config = dict(
    n_layer=13,
    d_model=320,
    n_experts=12,
    experts_per_token=2,
    d_expert=96,
    d_shared_expert=0,
    activation='swiglu',
    moe_layers=[0, 1, 2, 3, 4, 5, 6, 7, 8, 9, 10, 11, 12],
    router_score='softmax',
    normalize_top_k=True,
    routed_scale=1.0,
    balance_loss=0.00538,
    balance_bias=False,
    router_z_loss=0.0001,
    init_std_router=0.0143,
    lr_router=0.0005,
    vocab_size=16384,
    norm='layernorm',
    norm_eps=1e-06,
    tie_embeddings=False,
    optimizer='soap_variant',
    lr=0.00461,
    beta1=0.95,
    beta2=0.99,
    grad_clip=1.0,
    batch_tokens=[32768, 65536, 131072],
    seq_len=1024,
    train_tokens=254600000,
    steps=3420,
    dataset='wikipedia_en',
)
Below are experts of layer 8 (counted from 0) of a mixture-of-experts language model. Rows are named router (the router's row for the expert), gate (a neuron's input weights, with its number), up (a neuron's input weights, with its number) and show model dimensions 160-319. Each number is 50 + 12 x the weight over its row's rms, rounded and kept within 0 to 99.
Before each expert's rows: "comes after" lists some tokens at least twice as common just before its tokens as in all text. This comes from a sample of Wikipedia text that the model never trained on. Tokens count by the router's weight.

# expert 9
comes after: " ", "1", "2", "0", "9", " a"
router:43 64 45 52 46 76 40 52 44 56 51 59 74 68 59 63 57 64 57 64 60 61 29 46 43 32 29 71 51 56 63 45 42 44 68 71 65 46 54 62 48 70 69 56 64 46 52 40 40 50 40 37 69 39 66 44 44 80 45 66 64 49 64 28 54 54 67 40 46 51 66 52 42 52 45 38 59 59 35 37 21 38 45 62 39 33 63 39 65 56 42 53 52 53 70 56 39 51 65 42 84 34 38 61 31 48 76 46 56 59 49 45 51 61 46 39 45 74 55 57 48 41 78 56 40 68 48 59 46 51 45 43 63 63 42 40 45 59 49 51 65 64 62 46 48 46 45 44 48 26 30 52 51 50 62 42 54 45 53 72
gate0:44 64 25 57 44 60 46 44 50 73 47 42 54 55 54 60 69 38 52 65 42 45 47 34 69 30 36 78 47 26 49 61 32 41 57 45 46 44 65 48 58 27 38 31 54 39 61 39 51 57 41 69 40 57 56 32 72 82 50 73 31 55 65 56 49 64 42 52 37 42 37 39 39 61 47 44 42 26 44 61 51 29 65 62 68 49 40 35 62 37 50 56 66 51 56 76 64 47 65 47 31 48 41 49 42 66 36 60 43 48 64 51 39 50 58 49 49 63 45 46 54 43 67 54 47 50 45 50 56 35 41 38 49 41 30 48 68 16 61 60 60 59 57 54 48 63 52 31 58 45 65 56 45 49 49 48 39 69 33 59
up0:61 55 37 54 49 41 55 46 52 44 34 52 29 50 46 22 48 36 48 64 49 64 56 56 57 64 43 39 60 53 33 52 45 64 38 39 48 40 48 70 73 54 31 56 57 44 59 62 46 35 35 51 22 53 59 50 42 52 56 45 50 43 56 49 57 67 37 45 53 48 58 58 45 75 55 66 50 36 38 45 23 54 60 34 66 41 69 58 46 64 45 49 52 42 60 49 39 53 56 47 39 62 40 55 65 47 50 44 39 56 67 66 53 56 63 53 32 61 61 40 53 39 68 75 44 58 41 58 45 56 33 59 46 27 48 51 73 58 55 43 50 52 22 39 53 25 80 47 25 68 62 66 55 78 44 37 42 56 80 64

# expert 7
comes after: "\n", " |\n", "-", ")\n", "\n\n", ".\n\n"
router:56 48 43 39 58 37 28 43 71 30 74 39 53 76 56 52 40 35 59 57 72 44 41 43 40 51 37 72 41 64 57 50 49 51 67 62 50 47 47 53 53 47 50 49 32 60 59 34 44 35 47 41 42 45 41 53 29 53 53 55 47 63 57 58 45 49 51 47 65 50 49 37 39 44 38 45 57 51 41 66 27 27 75 33 48 34 67 54 72 49 57 46 46 65 58 61 61 42 44 43 62 52 28 39 56 50 70 52 38 42 59 43 58 53 37 34 69 42 53 62 49 20 85 53 51 63 68 54 55 60 41 36 62 52 43 47 44 68 56 44 56 65 62 64 31 51 68 34 47 35 56 48 62 65 62 52 56 57 45 45
gate0:56 44 52 42 52 43 55 49 74 26 54 47 54 57 56 54 54 43 38 47 29 49 50 50 51 45 39 52 52 48 35 68 54 52 73 33 41 44 36 34 47 44 31 53 35 64 36 67 75 49 70 41 69 55 46 49 41 45 58 52 68 37 35 44 54 52 63 46 42 60 61 77 46 36 62 60 39 40 42 59 55 40 48 39 69 48 69 53 46 52 56 67 61 47 54 42 25 45 50 35 49 55 53 60 57 43 32 53 47 41 54 58 35 61 31 40 54 42 58 69 45 53 67 49 70 55 40 59 40 35 51 72 46 44 65 66 41 55 46 47 60 54 65 50 61 64 53 50 81 61 38 51 47 45 60 53 47 40 43 34
up0:36 47 40 58 64 55 46 66 45 27 38 43 70 53 39 55 37 76 22 49 51 49 59 51 39 65 57 54 56 48 39 48 66 31 21 48 50 30 49 43 36 30 47 56 56 44 39 39 38 47 62 40 70 45 55 25 34 43 59 38 25 57 50 33 54 50 57 59 29 63 60 42 45 56 48 61 42 56 68 28 63 30 45 66 43 54 53 35 28 41 32 63 41 35 56 55 38 52 37 59 60 68 61 43 37 34 40 46 41 40 56 50 34 43 44 34 58 53 51 69 39 83 59 70 42 57 48 42 46 53 40 43 64 37 42 49 42 43 60 52 46 55 54 54 62 56 65 62 68 62 49 43 36 48 58 65 63 40 60 35

# expert 5
comes after: " ", " was", " on", "–", " (", " were"
router:34 44 48 25 60 44 38 60 39 42 57 70 45 65 52 70 28 45 52 52 57 46 43 50 47 53 49 58 47 23 44 67 60 63 44 72 57 60 61 51 40 47 67 46 39 66 60 46 57 51 36 47 52 55 68 38 37 71 21 61 73 44 52 35 62 48 67 31 69 40 63 59 25 45 57 47 52 84 47 67 46 35 49 47 63 21 59 47 60 63 49 59 53 54 52 49 46 44 68 31 71 54 35 54 37 76 50 65 57 47 48 58 74 56 47 54 43 59 74 46 52 36 74 63 54 54 71 67 42 31 35 46 61 65 33 32 30 42 61 60 53 62 52 66 64 51 65 37 62 50 40 47 60 37 87 51 47 59 36 56
gate0:48 46 65 46 54 37 43 41 48 30 24 51 39 61 48 61 66 64 47 30 58 47 68 56 17 55 44 41 67 55 51 42 39 60 45 43 46 26 57 53 55 50 49 30 25 79 22 46 39 49 37 47 66 65 48 43 48 37 52 41 53 55 38 53 53 45 64 48 76 40 59 56 47 51 57 53 35 66 68 58 48 23 59 50 53 57 48 41 60 31 28 49 45 62 56 47 65 54 36 35 39 47 68 49 65 63 45 59 45 48 39 30 61 53 66 48 41 62 53 53 54 40 58 64 40 45 75 46 34 20 32 48 36 55 27 52 48 72 45 58 43 38 58 56 50 27 73 62 76 56 49 44 44 46 41 74 46 33 43 68
up0:48 37 45 27 14 63 53 50 52 41 71 45 38 55 57 63 39 38 62 37 37 37 36 46 52 65 52 52 54 53 55 46 44 33 63 54 59 70 56 16 43 64 41 52 63 43 55 64 61 54 47 33 56 51 26 43 47 68 46 35 38 56 63 51 57 43 57 36 58 67 74 63 67 48 57 69 58 56 64 33 41 73 49 43 62 54 72 39 50 45 68 59 43 43 68 37 51 57 55 60 51 50 40 45 53 48 55 43 25 57 38 65 32 76 55 35 59 43 31 57 46 44 57 41 52 36 53 37 63 54 61 57 47 70 50 52 85 71 57 51 45 67 54 16 62 69 62 52 66 55 30 37 39 78 66 36 53 62 50 50

# expert 1
comes after: " |", " ", "|", "0", "3", "4"
router:31 55 36 35 52 74 27 54 46 39 60 38 54 62 64 68 52 45 54 47 65 74 48 41 33 57 39 57 32 41 50 50 64 66 54 62 45 57 36 59 29 49 62 40 54 57 43 38 32 46 56 48 39 49 51 41 55 62 28 61 60 50 60 38 67 62 65 39 41 69 64 53 32 43 41 34 56 52 49 60 50 30 49 55 52 30 63 46 53 40 42 45 27 51 40 71 38 49 50 37 62 51 43 43 27 50 58 70 50 47 53 51 58 63 59 57 42 58 68 59 35 21 68 46 48 55 55 62 45 61 53 39 58 62 29 37 28 68 53 60 61 54 51 68 35 40 67 28 42 42 35 56 58 66 64 62 52 34 57 46
gate0:54 41 47 43 57 55 48 50 59 26 54 34 34 59 48 47 40 39 44 46 42 61 41 47 39 61 55 52 25 40 60 53 60 43 44 51 40 60 59 59 14 62 56 43 53 41 58 26 41 32 54 49 64 58 51 49 53 79 59 63 56 57 50 62 47 42 30 18 52 49 39 69 68 59 51 48 61 35 62 39 39 34 68 50 44 48 62 67 42 51 48 47 74 37 41 39 59 66 55 17 50 38 61 41 33 58 58 57 67 59 50 52 52 44 70 67 45 47 41 34 51 28 53 43 40 46 49 39 52 62 45 83 47 56 58 60 44 66 52 74 50 53 37 56 69 69 52 66 38 21 54 46 36 39 66 41 57 63 40 56
up0:39 46 57 50 35 44 60 43 24 66 47 67 67 46 50 55 54 58 32 36 70 40 62 55 65 52 41 31 52 48 57 39 41 47 39 63 41 63 54 46 65 51 25 58 61 51 49 67 48 70 43 44 52 43 56 56 36 47 52 56 31 28 45 68 55 54 63 48 40 36 41 31 27 60 26 31 53 61 33 54 63 70 49 14 35 36 54 39 59 48 53 56 44 46 46 45 41 49 50 54 69 61 53 55 50 29 45 19 52 44 38 48 36 58 65 48 57 60 50 48 37 70 56 47 44 36 60 49 65 49 36 53 54 49 45 52 65 32 38 36 66 54 45 59 51 49 50 30 39 79 44 46 71 64 63 39 61 39 52 51

# expert 6
comes after: " ", "0", "1", "9", "3", "2"
router:37 46 53 44 85 54 38 44 62 35 79 59 53 65 62 49 45 66 66 52 58 50 31 25 53 55 32 51 26 48 57 53 43 78 47 59 48 63 46 60 58 47 73 44 53 53 56 57 64 37 50 50 67 53 48 56 42 47 33 70 73 64 48 50 50 42 72 41 53 75 59 47 58 43 50 28 60 55 32 53 44 47 62 48 56 39 55 55 53 58 51 55 28 55 58 45 52 40 59 48 76 44 34 48 38 56 58 36 52 46 33 44 49 68 56 27 31 41 57 49 26 29 63 38 52 51 55 55 45 55 44 54 44 63 61 43 37 45 42 53 64 53 46 66 56 48 52 53 44 52 61 71 65 40 53 47 53 45 51 53
gate0:56 38 62 56 50 49 60 44 47 27 77 47 52 46 39 44 66 63 60 61 60 43 37 51 69 52 44 49 35 63 39 52 46 66 44 64 45 34 36 56 66 31 61 47 63 18 46 44 42 62 43 47 48 36 50 59 67 52 48 59 63 46 41 51 45 45 60 58 50 52 45 50 55 56 56 65 64 46 47 78 52 54 34 49 49 34 49 48 41 63 55 51 46 68 77 56 15 48 39 57 71 38 42 36 55 48 36 43 46 37 69 51 47 52 32 51 65 38 64 54 54 33 50 53 41 66 41 42 30 46 55 44 33 65 67 43 63 61 21 62 54 35 41 53 56 37 24 46 47 60 43 47 48 56 33 59 54 32 35 44
up0:65 63 50 60 51 66 48 57 68 47 56 61 59 51 63 59 50 51 55 47 52 43 32 57 46 35 41 48 41 38 43 51 68 58 48 43 48 47 36 34 42 28 52 52 56 61 65 57 40 30 72 62 59 86 66 42 46 31 54 38 57 47 69 52 48 54 49 64 52 52 39 44 47 50 32 49 60 51 20 32 47 60 58 70 61 55 50 45 65 35 30 54 62 45 59 38 40 41 50 67 42 55 65 45 68 29 33 42 60 46 65 58 40 54 31 60 51 35 61 80 70 63 74 60 56 40 45 23 45 48 62 59 34 52 64 48 49 72 46 50 55 68 54 68 73 61 50 55 44 28 53 32 59 47 55 37 38 45 54 50

# expert 4
comes after: " of", " the", " in", " by", " to", " on"
router:39 44 48 40 36 60 51 75 54 53 74 56 52 75 60 64 60 51 60 42 87 47 40 52 45 49 37 64 46 52 44 46 54 71 46 55 49 50 34 74 34 53 69 59 43 56 35 46 40 37 47 44 39 49 54 45 42 66 41 58 59 71 61 36 42 67 61 48 62 39 66 38 37 52 37 40 52 59 46 63 35 53 69 39 52 31 47 40 47 67 69 63 52 49 67 55 60 41 47 37 85 29 24 59 42 46 64 44 49 59 69 47 51 68 48 42 56 56 59 56 39 44 59 74 46 57 40 68 53 46 28 55 68 67 44 33 36 44 56 66 56 72 53 62 49 52 56 48 47 33 19 57 49 49 63 55 56 70 43 71
gate0:57 44 57 37 51 50 49 17 56 62 51 50 48 52 38 35 50 52 54 63 48 64 41 37 50 32 54 58 52 60 39 45 61 49 51 72 26 70 77 55 48 60 81 36 51 59 43 64 46 44 46 37 40 39 46 58 44 63 39 50 42 43 61 36 28 44 27 61 52 38 45 26 25 44 39 74 40 42 65 48 49 45 65 48 64 50 54 65 40 55 68 40 37 51 37 43 53 63 37 36 71 59 42 40 47 66 55 50 36 36 46 40 51 59 26 26 33 45 40 47 72 43 52 52 55 47 33 47 34 54 64 43 36 69 29 66 44 41 33 44 50 79 42 41 40 20 44 46 65 29 40 39 49 56 41 72 49 53 57 39
up0:37 51 59 61 39 58 50 65 68 26 65 49 42 48 53 55 40 46 37 45 54 51 53 51 52 59 40 63 45 55 62 67 46 67 58 53 38 28 62 55 34 55 61 54 53 66 49 50 53 53 46 54 25 39 37 59 61 47 39 42 49 50 59 40 51 73 39 57 45 75 54 54 55 17 67 55 69 37 44 38 32 45 68 44 35 66 52 67 42 50 50 10 85 49 68 56 41 63 48 48 39 38 45 68 33 65 66 32 46 51 38 46 40 43 58 52 51 63 45 54 58 64 52 54 33 50 43 57 47 60 51 63 51 17 49 63 54 56 52 30 38 55 42 27 46 55 42 55 56 71 38 72 50 54 78 47 44 55 47 64